From a checkpoint of a small mixture-of-experts model trained on Wikipedia.
Size: width 384, vocabulary 4096, 23.2M parameters.
Experts: 8 experts in each of 8 layers, 192 SwiGLU neurons an expert, 2 picks a token, a softmax router.
Training: 464M tokens, 7087 steps.
Below are experts of layer 5 (counted from 0) of a mixture-of-experts language model. Rows are named router (the router's row for the expert), gate (a neuron's input weights, with its number), up (a neuron's input weights, with its number) and show model dimensions 256-319. Each number is 200 + 40 x the weight over its row's rms, rounded and kept within 0 to 999.
After each expert's rows: "mostly gets" lists some tokens that are sent to it at least half of the time. This comes from a sample of Wikipedia text that the model never trained on.

# expert 4
router,185,242,167,177,187,219,203,232,126,174,164,158,160,237,180,151,159,219,242,198,176,265,100,142,175,179,141,220,250,111,250,206,235,224,206,230,201,138,213,201,179,172,263,182,188,245,182,218,161,162,137,219,70,191,227,170,192,175,210,182,238,219,204,279
gate0,150,131,246,185,160,206,156,162,174,137,266,211,255,263,252,198,211,218,205,204,127,142,174,154,174,169,270,163,200,203,209,140,296,143,181,211,197,326,259,207,191,214,198,215,169,218,235,187,168,287,176,221,187,201,158,173,192,213,153,203,244,226,206,145
up0,222,171,151,203,191,162,131,199,196,91,241,120,242,240,222,175,189,250,171,173,128,234,178,163,206,285,169,160,200,179,216,250,150,111,178,284,174,219,237,212,167,223,136,191,147,207,194,129,173,193,259,204,177,142,213,222,177,135,236,217,147,187,151,194
gate1,263,230,203,186,218,165,224,292,173,190,158,189,203,215,268,246,187,177,247,253,214,184,229,45,220,172,244,154,190,168,189,237,239,229,187,216,235,198,224,259,144,187,215,181,158,254,186,190,153,202,187,135,216,222,101,242,213,196,243,222,236,192,206,182
up1,202,151,227,188,188,136,243,223,240,209,259,181,135,192,180,225,226,206,205,200,178,185,176,171,156,289,205,189,221,249,255,218,235,176,164,177,175,161,200,121,144,243,187,181,170,199,121,251,223,229,156,232,157,217,222,232,220,164,193,205,213,207,199,202
gate2,224,186,144,228,172,192,247,205,210,153,154,169,149,251,208,251,126,133,186,274,178,214,198,217,234,154,211,158,248,195,210,186,250,221,251,164,241,132,219,149,231,164,201,132,114,156,240,230,192,153,191,213,168,204,163,213,224,226,206,196,217,197,171,212
up2,205,195,121,189,168,238,201,240,133,155,182,229,194,139,179,158,163,220,244,192,190,193,206,216,170,183,264,159,221,154,212,209,200,226,192,161,293,148,203,233,198,165,253,254,268,149,217,146,185,169,227,172,136,137,209,186,157,198,195,226,164,195,183,196
gate3,173,223,196,214,244,198,182,217,209,288,234,167,119,249,204,291,129,156,154,273,204,152,219,171,165,162,211,206,192,167,160,209,232,198,198,228,246,194,200,174,246,162,264,210,162,198,213,188,225,201,186,121,173,169,165,211,213,206,171,193,229,183,187,205
up3,178,177,265,150,138,236,246,157,226,249,191,162,192,209,182,304,218,250,227,153,240,267,180,175,190,301,197,162,170,308,201,135,205,205,205,262,183,238,197,211,189,257,199,219,174,122,138,298,196,206,247,195,203,163,158,179,289,171,259,129,176,233,277,183
gate4,230,138,159,158,154,202,181,195,194,264,202,198,227,219,258,196,205,146,82,243,230,237,192,186,182,187,165,171,208,195,167,163,210,203,214,194,218,209,227,177,203,117,205,272,168,219,247,231,183,145,225,152,190,195,152,215,186,278,254,187,255,189,236,198
up4,171,241,245,212,226,182,267,161,265,176,199,123,175,169,204,182,238,220,236,180,248,158,267,187,237,269,163,213,160,225,195,193,131,243,236,174,213,197,280,221,171,223,228,192,242,172,166,182,182,226,166,232,195,203,194,208,194,93,207,243,185,234,151,215
gate5,204,173,145,229,169,196,238,151,167,84,175,235,116,155,193,201,245,241,205,243,142,171,168,188,183,233,230,229,225,152,227,191,168,213,219,256,265,243,197,208,221,164,171,169,150,196,250,208,219,203,182,157,207,178,232,242,243,208,229,230,193,179,187,159
up5,193,175,246,195,203,226,245,249,234,205,212,73,128,167,150,222,184,210,179,148,212,259,199,145,172,175,203,212,213,220,138,147,149,198,232,168,172,131,274,223,239,156,201,252,246,223,176,162,223,171,202,239,181,205,215,211,194,202,192,227,207,197,232,230
mostly gets: " John", "ara", "ai", " William", "ham", "ton"

# expert 1
router,158,210,179,240,151,194,190,255,221,169,173,128,222,220,123,192,132,193,211,115,173,230,178,169,91,213,208,196,152,113,233,189,252,295,171,221,125,192,256,139,191,155,233,195,185,282,224,222,165,158,171,250,126,194,194,202,222,173,169,133,221,233,107,232
gate0,248,150,213,253,164,233,182,246,165,175,199,228,182,167,244,162,222,266,250,255,192,189,153,187,180,188,254,169,263,167,258,222,188,204,193,185,164,169,169,188,121,149,213,237,185,180,82,200,205,234,219,223,222,139,233,196,189,228,172,164,170,197,181,227
up0,300,273,180,164,196,202,231,220,118,206,202,147,151,152,240,249,202,186,187,240,251,226,166,206,260,193,160,146,227,176,228,255,160,183,164,224,241,246,160,283,193,251,158,173,203,185,217,153,226,170,202,222,210,221,238,169,127,192,215,153,167,232,157,252
gate1,177,234,257,99,185,157,197,149,209,267,174,211,240,185,121,267,216,240,198,214,192,247,201,149,252,199,250,294,182,249,121,178,186,214,229,235,211,265,223,141,147,266,164,164,156,168,208,164,205,200,282,187,245,149,180,300,251,251,147,227,192,160,247,259
up1,252,167,211,214,226,210,248,246,234,242,110,172,223,200,167,151,158,245,237,176,173,264,220,223,174,247,226,201,148,201,192,249,208,153,219,270,236,187,231,181,151,269,103,210,204,255,186,249,162,157,198,142,151,292,219,182,186,155,184,241,186,176,200,260
gate2,164,164,173,197,145,234,172,210,261,206,143,159,296,283,180,256,187,150,245,172,165,197,227,227,257,219,202,231,203,173,290,210,248,214,157,178,225,188,294,263,197,151,228,149,267,322,241,189,189,131,177,189,154,197,179,237,191,198,189,172,181,173,225,169
up2,242,242,243,155,227,151,206,154,189,228,238,197,181,221,200,190,226,157,134,190,284,154,212,183,255,229,252,210,216,256,125,210,159,125,144,226,222,181,126,235,133,216,254,148,114,199,224,222,258,206,231,160,296,214,267,239,221,219,272,212,156,125,212,200
gate3,170,159,189,184,158,160,237,161,185,151,169,220,169,103,157,214,172,136,220,197,231,171,218,282,246,187,248,257,179,214,218,146,159,155,215,164,253,226,103,199,97,165,284,209,149,129,210,248,238,165,247,227,202,208,110,288,223,190,183,179,192,221,191,149
up3,201,210,246,254,215,120,201,257,186,231,192,177,199,199,269,244,266,126,161,230,287,166,229,242,228,160,190,144,141,217,219,189,213,248,202,237,113,217,238,288,236,254,164,183,221,226,189,175,212,125,200,160,183,241,149,146,241,114,206,209,218,246,201,182
gate4,237,273,181,188,208,234,184,199,205,193,250,138,158,293,227,235,204,162,187,196,199,179,162,211,214,226,168,198,179,250,202,188,152,149,248,245,275,215,235,191,230,155,244,267,127,117,124,181,249,260,239,114,199,162,277,225,189,221,212,232,181,252,184,215
up4,244,167,138,200,238,171,195,209,149,216,178,303,133,143,206,215,182,130,273,143,264,274,221,228,193,217,193,298,196,209,200,224,192,198,186,215,198,215,213,184,237,167,182,274,263,227,213,181,166,188,207,246,165,159,146,156,195,152,293,174,153,179,245,178
gate5,270,216,132,237,215,231,278,253,234,213,174,281,200,195,122,224,234,180,169,240,226,195,155,117,225,157,148,180,161,218,185,179,132,245,256,187,188,250,239,225,158,251,242,174,217,150,292,221,225,171,180,199,202,220,187,233,226,205,214,197,166,176,197,167
up5,143,160,265,193,227,179,121,200,221,169,204,186,159,151,289,163,257,254,177,228,251,240,168,152,177,195,220,256,315,217,176,214,205,216,192,258,177,130,216,161,303,187,213,252,201,170,243,197,165,259,267,171,197,194,322,190,167,143,208,204,126,186,223,218
mostly gets: "′", "°", " town", " city", " located", "1"

# expert 0
router,167,175,231,280,174,175,177,195,143,168,200,153,208,206,135,267,116,191,210,134,184,243,149,145,207,186,180,183,128,214,237,170,238,222,170,220,160,190,221,181,201,193,233,193,231,284,223,216,192,213,109,225,164,235,197,191,225,161,245,205,212,175,135,256
gate0,140,190,196,198,211,218,180,227,242,149,113,214,178,226,196,251,185,177,229,140,206,195,199,269,217,156,203,188,230,238,216,156,234,196,245,230,232,189,213,180,246,123,239,170,245,186,197,212,236,211,215,252,198,160,227,247,168,264,170,221,164,233,151,147
up0,225,139,266,242,174,145,198,204,166,202,261,189,213,225,181,150,205,150,173,239,137,192,201,164,178,207,227,267,259,122,172,223,167,202,186,251,148,219,234,146,140,268,206,215,112,171,220,109,211,171,236,208,190,192,209,141,238,187,160,195,139,175,207,246
gate1,242,207,173,223,202,163,170,197,154,216,262,244,170,224,174,232,241,192,214,190,179,200,173,132,215,172,222,231,256,138,207,204,170,242,130,92,183,122,251,196,222,211,191,201,172,194,219,217,204,165,243,229,196,282,242,152,288,245,226,193,163,297,213,301
up1,230,261,133,173,293,220,180,191,228,144,180,222,241,221,256,291,255,211,195,255,187,233,265,162,223,162,170,163,241,191,199,226,202,217,179,172,227,145,197,152,183,196,262,233,246,178,237,220,199,130,219,218,241,226,217,202,253,197,198,230,190,288,212,238
gate2,228,157,222,189,221,241,232,237,192,166,189,202,204,234,277,194,238,165,211,239,228,229,258,254,184,196,171,246,176,209,209,261,229,170,166,221,217,225,229,191,281,193,183,179,214,186,231,178,234,159,194,258,192,119,201,267,207,194,234,189,222,199,230,193
up2,231,258,178,228,179,263,231,207,229,294,310,177,244,227,224,188,162,220,166,287,130,255,139,189,212,172,230,266,215,245,232,151,230,264,199,196,186,163,202,193,195,167,191,188,145,204,205,157,221,261,173,247,186,245,159,149,237,140,229,188,170,180,231,222
gate3,180,183,171,247,111,139,197,202,227,114,244,226,208,273,242,226,213,181,158,267,207,261,185,237,214,228,188,163,144,198,220,144,258,160,133,229,212,160,196,293,119,249,167,231,216,261,189,156,231,184,206,203,211,187,143,175,296,250,245,232,171,204,206,156
up3,209,171,157,180,198,184,177,184,250,171,285,240,218,272,213,140,254,183,135,213,184,217,278,211,259,166,210,222,226,191,200,157,239,136,173,233,195,156,206,253,161,207,182,217,173,241,193,225,238,173,216,96,226,179,192,239,247,235,244,241,196,274,183,159
gate4,138,216,168,251,174,201,190,202,221,215,191,213,194,230,213,234,213,159,199,106,155,265,197,173,258,263,211,320,233,229,197,217,233,211,208,167,151,207,196,244,232,214,159,210,261,229,95,184,204,233,226,153,173,186,150,232,180,163,158,243,192,233,221,135
up4,252,221,223,264,147,216,176,219,190,260,176,110,256,182,203,275,170,247,217,228,224,108,156,325,188,192,197,194,236,172,161,281,196,255,165,160,125,182,249,161,190,136,146,215,187,121,225,123,208,141,189,269,191,240,185,193,253,155,169,139,231,167,168,296
gate5,223,188,241,171,176,149,245,225,249,207,201,175,90,222,189,258,167,165,184,224,210,215,79,206,194,208,184,218,191,217,164,166,203,333,186,148,217,239,211,214,210,115,235,158,184,237,120,274,173,263,163,267,194,196,188,220,172,140,236,269,201,156,185,233
up5,165,142,221,103,267,220,211,227,192,243,161,226,255,225,265,174,206,246,187,196,238,221,220,225,186,199,235,172,224,175,224,172,223,121,153,260,207,220,233,216,129,134,201,275,202,286,225,181,224,216,251,160,195,177,231,162,173,205,168,283,265,213,77,242
mostly gets: " that", " her", " has", " were", " his", " had"

# expert 5
router,193,157,131,261,213,222,254,237,173,168,235,207,205,183,173,255,201,243,284,173,167,256,194,167,163,158,136,267,194,139,258,196,207,232,167,162,128,209,272,126,223,120,227,245,223,236,209,238,165,174,176,230,135,257,147,173,244,158,193,161,197,242,135,221
gate0,185,138,171,222,255,220,199,234,234,196,269,214,153,296,222,161,157,210,87,159,244,185,290,182,286,232,175,191,217,165,236,153,242,149,229,250,254,254,314,235,174,181,200,118,134,255,158,221,202,256,250,199,217,161,142,251,190,213,193,189,214,153,234,177
up0,183,243,224,175,186,275,230,216,237,164,197,175,182,181,194,227,247,248,173,216,155,204,180,236,209,231,198,191,243,197,229,119,228,247,239,249,170,149,200,218,220,224,246,150,252,203,113,235,149,273,231,216,188,204,122,208,224,220,200,214,184,208,301,202
gate1,213,179,156,151,263,256,211,200,252,148,165,161,146,183,177,238,171,214,154,280,206,148,136,142,143,230,262,200,224,165,175,239,189,199,155,170,226,203,222,202,177,171,212,252,285,230,241,203,151,185,251,226,211,269,198,232,210,109,243,194,196,203,203,147
up1,258,218,159,154,237,242,210,192,240,149,127,232,203,237,194,202,190,243,163,256,190,167,170,162,198,177,297,222,223,163,145,170,192,194,178,195,251,277,159,157,128,163,219,167,289,243,179,132,118,176,268,208,242,234,149,246,212,148,253,240,163,198,221,149
gate2,199,176,251,237,191,190,161,183,226,237,221,222,137,199,153,209,122,186,154,185,189,190,245,250,261,237,158,265,191,160,145,168,191,228,182,211,184,272,206,221,191,226,118,145,270,230,239,137,205,193,158,200,202,160,265,154,200,189,195,93,173,219,151,142
up2,147,174,201,176,201,246,281,206,222,218,213,242,168,228,160,204,195,134,178,147,215,137,195,200,128,201,195,207,126,204,234,247,227,253,126,158,178,197,171,218,209,242,213,189,190,158,167,117,187,225,147,219,188,212,169,216,190,241,217,222,212,180,157,249
gate3,159,196,224,242,185,198,221,123,236,254,157,204,240,139,128,93,194,195,146,167,174,206,214,218,264,175,169,149,198,115,149,268,221,154,249,208,174,140,188,179,261,212,183,224,269,252,193,187,182,128,167,235,202,127,246,184,283,244,188,153,218,277,135,172
up3,246,226,295,197,232,159,98,248,226,159,305,158,205,223,210,270,156,236,251,182,233,221,236,185,182,242,190,160,213,263,194,168,183,223,237,255,189,268,169,172,148,195,202,178,189,149,271,207,199,203,157,277,178,212,215,214,147,203,230,187,212,162,236,236
gate4,150,168,116,216,128,265,217,189,175,163,257,222,189,172,183,231,224,235,178,136,79,150,209,202,130,157,227,178,217,116,233,193,248,164,246,163,177,149,197,212,190,197,262,131,259,178,272,236,171,184,176,252,221,201,225,140,199,200,190,150,214,237,203,198
up4,194,170,179,161,154,140,185,251,174,204,114,202,220,182,191,182,131,131,229,226,226,259,185,170,219,177,139,215,190,220,172,173,230,266,147,212,284,170,180,183,203,136,218,210,214,170,161,162,240,186,236,250,151,187,147,265,182,187,241,196,196,179,116,180
gate5,241,189,221,181,173,151,185,164,85,175,169,244,221,155,199,168,154,168,210,177,168,110,192,171,218,155,118,196,149,165,193,87,234,266,208,178,227,213,144,128,201,171,195,133,185,162,269,194,141,156,227,209,217,227,172,194,141,167,257,142,167,109,204,200
up5,215,234,220,191,160,138,246,170,219,289,158,197,189,232,213,167,229,209,218,109,191,244,184,218,191,237,236,277,209,224,208,217,160,235,254,222,82,188,231,164,274,180,186,155,226,240,215,163,194,123,178,238,204,171,199,172,99,180,233,245,243,212,212,182
mostly gets: " School", ".\n\n", ").", " film", " University", "\"."

# expert 3
router,151,165,160,234,164,178,190,245,191,198,206,165,141,122,217,261,159,223,185,204,196,160,209,190,157,205,189,156,161,190,221,205,219,236,141,200,202,196,235,125,197,196,246,272,225,193,211,210,124,123,193,257,146,216,170,156,239,156,257,164,273,193,140,257
gate0,210,117,240,210,240,216,178,148,205,260,181,169,126,170,202,138,217,155,154,163,248,242,261,242,240,226,212,147,140,205,165,190,215,161,175,228,257,195,218,189,185,146,181,195,201,172,226,232,223,209,211,232,172,226,250,233,246,151,192,247,171,244,243,203
up0,269,168,170,185,173,222,260,143,187,259,274,172,193,236,247,285,258,266,212,225,198,163,211,178,219,132,128,227,172,155,179,201,206,234,222,191,161,216,197,235,224,208,143,219,151,258,116,193,135,248,231,161,200,162,128,188,201,260,187,214,197,185,102,149
gate1,224,158,252,137,171,218,149,202,176,199,217,238,233,219,253,166,205,212,162,220,136,224,167,201,217,194,241,118,207,217,249,198,167,158,194,187,147,211,206,287,179,245,218,233,230,171,230,225,173,189,231,196,213,143,185,165,209,204,197,287,157,229,235,281
up1,235,197,180,188,220,300,253,258,219,215,187,179,41,157,148,194,233,168,250,224,262,157,195,218,176,211,128,208,244,149,217,252,120,226,226,220,271,192,235,228,273,146,214,247,173,196,141,291,220,156,216,153,208,195,268,266,159,207,167,155,164,152,187,193
gate2,255,194,247,140,271,155,174,210,198,197,188,201,192,217,259,212,192,213,219,141,260,219,186,280,209,242,216,268,127,197,187,226,150,177,168,192,142,189,103,237,156,146,175,173,167,219,180,231,229,172,263,229,183,232,202,177,209,144,188,190,229,167,185,167
up2,198,208,274,124,254,258,247,169,257,155,233,170,161,216,173,260,224,130,217,190,186,242,240,217,196,189,186,194,132,225,217,255,123,244,125,240,145,210,159,184,214,194,305,208,259,213,136,228,238,143,204,157,177,176,253,184,174,115,229,150,144,203,194,183
gate3,227,168,158,197,203,206,241,206,201,108,214,180,114,124,195,128,145,212,174,116,153,203,157,187,221,199,208,218,236,170,201,189,157,223,208,187,227,191,166,173,258,145,226,237,233,219,269,200,287,151,219,206,178,165,141,258,177,203,181,207,194,210,194,254
up3,68,158,186,189,253,185,253,206,257,144,230,158,192,263,216,144,249,205,188,129,141,201,215,170,175,183,226,226,294,167,230,217,175,208,164,253,211,222,146,140,232,209,199,102,146,203,186,226,203,207,204,155,165,185,198,282,155,135,177,224,201,225,183,144
gate4,286,145,196,153,205,199,235,227,215,194,235,172,223,135,237,151,201,253,204,252,244,206,205,258,242,195,233,219,267,261,200,229,173,97,168,164,241,190,145,225,135,219,132,171,233,181,235,178,86,260,279,214,212,236,159,140,216,212,267,204,196,195,195,188
up4,176,198,204,212,181,218,241,185,236,198,246,181,219,205,202,172,236,197,166,130,285,183,204,176,229,222,164,224,176,210,207,200,263,241,211,135,221,186,239,174,203,219,173,202,204,150,200,231,194,173,220,176,187,130,197,192,233,216,237,179,184,217,172,163
gate5,235,179,189,160,219,223,155,174,193,163,173,218,177,188,254,175,277,215,180,194,196,222,156,194,200,205,262,243,161,217,227,183,215,176,216,211,237,255,156,243,215,172,186,136,289,228,161,187,257,199,289,243,243,222,245,208,246,196,231,142,186,224,182,191
up5,240,207,160,207,126,222,216,260,213,255,240,160,194,304,196,200,120,224,116,272,249,156,204,228,161,193,213,213,194,154,204,203,98,241,207,141,147,180,193,218,244,157,164,208,204,197,178,208,219,173,218,253,173,146,174,182,144,189,157,229,137,215,250,185
mostly gets: " for", " at", " on", " ch", " from", " st"

# expert 7
router,178,190,162,264,209,168,224,254,186,145,232,145,212,183,211,191,187,220,210,138,162,200,179,83,140,181,191,162,222,126,171,209,294,247,179,205,126,181,251,165,214,214,259,228,181,232,177,243,138,198,215,196,98,242,233,184,234,180,183,167,278,170,170,205
gate0,185,179,240,221,246,264,256,234,198,278,219,150,174,159,204,268,286,227,153,236,210,147,254,208,231,250,112,252,194,221,219,184,175,127,147,246,176,79,196,148,184,160,216,200,205,246,211,279,290,223,188,255,194,170,204,222,223,176,253,204,153,224,281,262
up0,161,198,269,193,218,157,235,196,148,143,250,190,193,245,263,258,190,178,281,195,218,244,151,225,249,161,209,192,167,203,235,228,206,155,243,235,226,134,250,241,209,189,230,189,210,209,205,203,290,197,205,190,235,243,239,232,196,168,223,195,251,262,174,200
gate1,210,167,189,164,238,126,203,195,194,133,218,254,216,316,160,147,237,187,233,100,167,204,234,195,251,145,178,160,167,169,185,142,218,112,289,192,166,210,240,190,229,289,225,255,178,215,170,269,195,247,191,233,196,208,153,244,167,317,152,188,141,192,162,213
up1,179,218,251,190,159,114,149,174,191,226,217,216,203,177,153,189,206,153,159,94,177,261,164,198,212,252,244,183,212,208,242,170,198,148,185,197,191,211,223,185,251,193,181,168,173,235,237,167,281,187,150,196,235,259,211,190,231,286,184,205,133,272,210,179
gate2,210,193,238,208,218,216,163,286,207,170,203,259,180,107,205,234,156,265,250,159,111,202,277,170,199,128,176,197,204,158,207,187,195,183,213,211,202,188,232,258,179,187,268,232,212,242,194,142,125,178,169,175,224,228,231,183,154,192,210,274,236,143,194,223
up2,182,219,193,234,205,190,192,83,202,165,213,186,141,241,134,147,213,212,185,177,225,204,174,177,187,210,213,169,210,180,204,221,298,225,181,162,163,136,203,206,166,194,184,183,206,175,190,257,180,223,149,271,181,221,116,189,250,196,262,173,187,246,244,163
gate3,301,294,236,184,150,138,185,214,250,139,178,184,154,238,120,142,305,249,143,125,206,189,179,193,184,209,178,224,151,207,162,212,236,187,201,119,209,253,244,202,195,208,196,274,186,255,210,175,235,211,151,243,189,204,281,195,241,265,230,206,245,144,257,190
up3,207,297,199,224,262,215,210,307,233,121,152,187,126,179,183,172,189,203,166,191,207,213,221,219,172,240,194,249,128,191,195,243,209,146,208,138,203,268,230,229,232,198,191,228,164,184,199,250,237,234,204,128,172,244,194,235,212,243,215,254,297,203,246,198
gate4,189,185,193,244,233,190,169,210,159,166,217,192,199,242,271,192,238,143,149,225,134,218,210,163,200,217,205,168,238,189,162,260,208,213,161,195,127,282,223,182,205,206,207,201,232,212,188,210,178,226,170,187,192,226,209,199,228,142,203,146,245,173,160,243
up4,189,247,188,179,246,183,204,188,149,125,240,157,190,227,245,232,197,138,140,151,107,206,151,150,236,257,126,139,227,187,151,266,260,261,228,236,220,214,194,222,248,218,275,231,220,161,168,174,203,173,212,162,196,171,253,204,182,274,266,172,260,156,174,239
gate5,161,198,224,185,291,256,145,168,212,243,303,198,217,172,245,181,203,206,215,264,136,210,204,197,114,201,146,250,243,182,105,206,142,142,119,192,221,203,186,222,301,202,126,252,190,128,238,213,201,157,151,152,192,231,138,209,237,180,225,139,205,188,216,235
up5,243,198,190,174,220,209,137,173,256,235,243,263,240,154,146,237,171,204,182,242,183,214,146,198,157,195,206,201,169,194,179,235,175,177,240,257,205,174,175,242,190,225,164,275,181,160,299,222,213,142,179,234,218,232,163,232,118,249,168,202,162,231,183,184
mostly gets: " Cup", " Votes", " Championship", " Team", " JPL", " MPC"

# expert 2
router,198,198,206,230,156,145,180,262,168,157,205,196,121,154,196,154,209,240,228,171,165,251,164,143,141,169,216,166,191,157,214,259,214,229,146,279,170,147,253,198,227,173,236,214,210,251,245,207,214,159,165,184,84,286,221,126,230,177,237,181,259,168,199,210
gate0,195,300,222,317,145,221,162,259,148,162,206,245,249,167,229,114,171,226,227,187,199,199,220,192,234,242,197,182,158,197,234,286,182,247,203,169,199,213,233,212,182,127,175,222,197,192,153,158,220,215,230,224,185,230,136,128,248,181,276,192,205,153,109,172
up0,187,232,207,175,298,240,164,151,192,223,232,236,210,216,236,180,195,222,164,207,199,178,148,183,164,253,202,202,211,171,225,139,236,147,213,229,239,198,149,153,173,249,197,138,215,186,178,157,189,192,176,251,223,209,222,177,182,204,210,200,160,224,226,301
gate1,159,229,168,211,206,195,202,255,192,168,227,105,174,211,241,202,226,207,215,156,232,213,227,150,234,205,247,205,131,173,168,263,183,258,250,196,219,128,226,194,233,196,230,233,256,213,183,154,210,229,196,213,234,269,256,203,178,197,194,189,206,205,194,203
up1,215,195,148,180,183,170,179,193,158,199,204,243,274,189,179,228,154,176,189,322,225,181,197,249,211,206,253,138,194,206,276,159,266,191,179,199,166,178,206,225,137,230,173,155,152,261,204,207,174,172,232,192,163,209,159,142,221,234,162,200,195,184,195,246
gate2,280,135,279,163,217,262,198,264,188,188,175,228,204,105,202,197,210,116,227,227,219,220,273,200,187,206,223,172,219,159,284,219,215,137,180,227,214,212,202,178,259,153,220,202,219,202,207,108,192,150,165,188,221,247,216,272,196,158,158,238,197,209,199,158
up2,270,150,183,193,258,290,206,174,216,248,272,283,211,241,166,148,227,141,235,227,183,186,218,247,236,199,177,225,241,269,214,181,223,180,226,236,168,198,203,193,206,182,170,240,195,211,244,149,153,226,213,171,215,242,190,223,187,183,221,154,220,216,186,150
gate3,153,217,172,178,200,202,193,269,179,208,268,186,234,271,293,285,178,169,212,195,212,180,279,184,247,152,177,242,211,242,185,168,174,121,145,158,257,191,224,272,226,202,173,254,232,180,137,253,264,186,207,166,196,158,121,197,154,154,169,171,215,273,183,192
up3,217,208,266,159,158,175,254,99,176,194,243,208,143,223,178,137,159,194,224,216,241,168,215,194,130,172,161,151,264,181,139,152,194,120,249,218,188,174,224,164,239,173,195,179,166,154,226,198,172,153,271,249,187,203,231,233,242,181,199,148,225,167,286,179
gate4,157,235,150,181,234,248,185,248,196,221,293,256,155,274,209,244,172,237,141,189,202,170,209,201,141,172,199,201,227,186,230,238,260,198,281,277,215,189,262,146,173,182,213,258,242,195,145,127,213,235,149,99,229,208,229,235,184,261,175,243,247,188,128,228
up4,263,153,206,237,225,137,289,197,199,234,153,146,199,142,162,217,154,181,251,199,266,201,185,170,235,194,232,226,178,222,210,236,225,232,160,237,201,229,144,191,132,179,185,171,190,182,106,244,198,196,199,239,210,252,186,228,166,225,237,331,200,247,174,156
gate5,255,180,115,176,140,195,164,187,150,178,204,215,309,175,168,120,235,168,193,187,234,249,292,197,278,186,141,179,147,198,194,206,296,176,131,173,270,217,200,191,140,224,180,158,227,210,228,242,230,154,238,160,241,195,175,209,245,149,137,257,151,224,152,229
up5,206,181,201,213,230,193,227,201,232,291,254,174,192,293,132,186,206,177,186,248,220,197,160,215,222,229,183,275,250,165,224,171,166,176,182,182,173,201,257,209,202,194,191,251,148,191,185,173,234,228,155,217,210,136,173,190,235,219,146,185,249,212,233,202
mostly gets: " \"", " |\n", "/", " it", " not", " It"

# expert 6
router,181,166,134,234,177,176,185,246,208,152,170,180,131,163,174,227,112,304,194,179,196,229,212,198,136,108,193,145,207,184,234,231,273,265,176,190,179,176,230,202,150,182,268,198,203,208,207,227,164,195,200,283,105,211,204,155,194,166,211,163,212,179,187,303
gate0,187,239,245,240,205,189,181,255,296,203,197,254,260,192,224,132,165,182,185,163,234,229,159,242,187,224,225,249,212,117,179,166,236,255,199,196,183,131,210,222,220,245,175,195,242,188,184,214,166,229,246,154,165,253,248,267,158,217,192,256,214,144,198,241
up0,223,109,217,193,214,213,153,171,152,213,271,156,285,149,179,212,288,185,187,276,146,208,171,190,202,189,255,181,239,238,153,224,161,135,193,160,127,263,211,123,216,229,258,259,212,183,214,227,277,189,217,223,213,186,210,188,161,186,242,222,221,245,232,210
gate1,242,163,228,252,249,213,198,163,184,237,292,197,261,212,190,246,153,287,174,228,196,197,203,160,127,183,231,235,181,174,222,203,276,210,218,180,122,260,207,171,191,209,245,230,223,224,206,206,190,212,252,250,186,190,195,127,286,203,165,143,191,205,228,198
up1,187,284,223,228,267,239,197,144,226,218,207,152,215,111,199,138,174,204,248,181,181,255,164,250,118,190,239,222,159,195,183,223,195,234,198,232,146,185,181,144,161,206,284,254,184,247,212,258,186,231,195,198,158,241,208,172,206,213,180,189,189,215,199,231
gate2,175,282,186,162,244,155,214,235,240,224,238,165,160,231,313,144,262,214,201,125,236,224,248,194,188,165,161,175,202,203,138,213,228,154,230,194,143,180,247,254,203,129,197,159,159,191,168,263,190,275,103,169,164,183,257,178,216,147,212,216,205,185,218,183
up2,204,169,243,164,200,210,172,150,187,240,150,222,243,245,189,172,243,343,144,67,229,224,153,238,137,174,232,176,117,193,171,246,231,174,185,203,188,256,170,188,274,199,217,184,248,220,235,284,232,188,185,254,189,271,248,180,133,200,139,225,203,175,237,239
gate3,180,169,178,162,294,136,196,202,182,162,145,205,185,285,207,223,187,245,159,171,205,240,259,150,144,152,223,135,182,210,184,187,241,252,180,266,250,145,175,156,142,188,290,180,178,188,144,171,201,198,144,208,240,152,125,109,208,214,214,198,276,221,198,252
up3,238,152,172,172,273,179,237,209,196,190,161,154,290,314,189,220,257,242,218,172,229,262,236,196,190,220,230,151,261,181,231,153,247,205,159,209,242,220,160,184,130,115,191,241,203,167,106,170,179,193,219,260,255,188,153,199,226,273,214,204,210,259,188,221
gate4,211,142,189,133,224,145,182,163,198,186,197,178,176,249,168,225,166,275,214,216,241,177,186,270,184,206,163,301,192,186,211,253,263,322,240,154,259,302,185,228,204,176,254,251,195,242,181,200,168,241,243,141,166,229,236,187,196,227,126,240,178,223,214,299
up4,186,143,185,154,206,217,216,126,210,185,190,166,173,174,175,161,241,248,214,189,209,193,186,253,183,229,159,230,249,179,268,230,254,222,256,162,206,209,210,148,138,219,198,224,158,183,203,181,94,215,190,177,145,229,210,248,251,177,106,240,239,136,237,217
gate5,280,107,213,255,195,203,145,173,195,281,258,189,188,145,202,309,232,116,282,238,193,184,152,180,153,174,139,122,192,209,246,203,206,167,190,207,159,219,178,228,196,205,137,202,296,231,260,215,193,231,211,193,185,173,287,182,159,161,235,252,224,194,192,216
up5,186,248,210,207,244,228,283,207,248,197,233,166,213,240,229,149,162,274,175,243,272,246,201,222,222,221,213,229,177,164,239,190,185,247,200,218,175,177,281,173,181,143,272,191,192,203,184,149,217,211,197,196,217,211,239,239,214,211,200,197,232,196,196,160
mostly gets: " g", " b", " n", " th", " f", " re"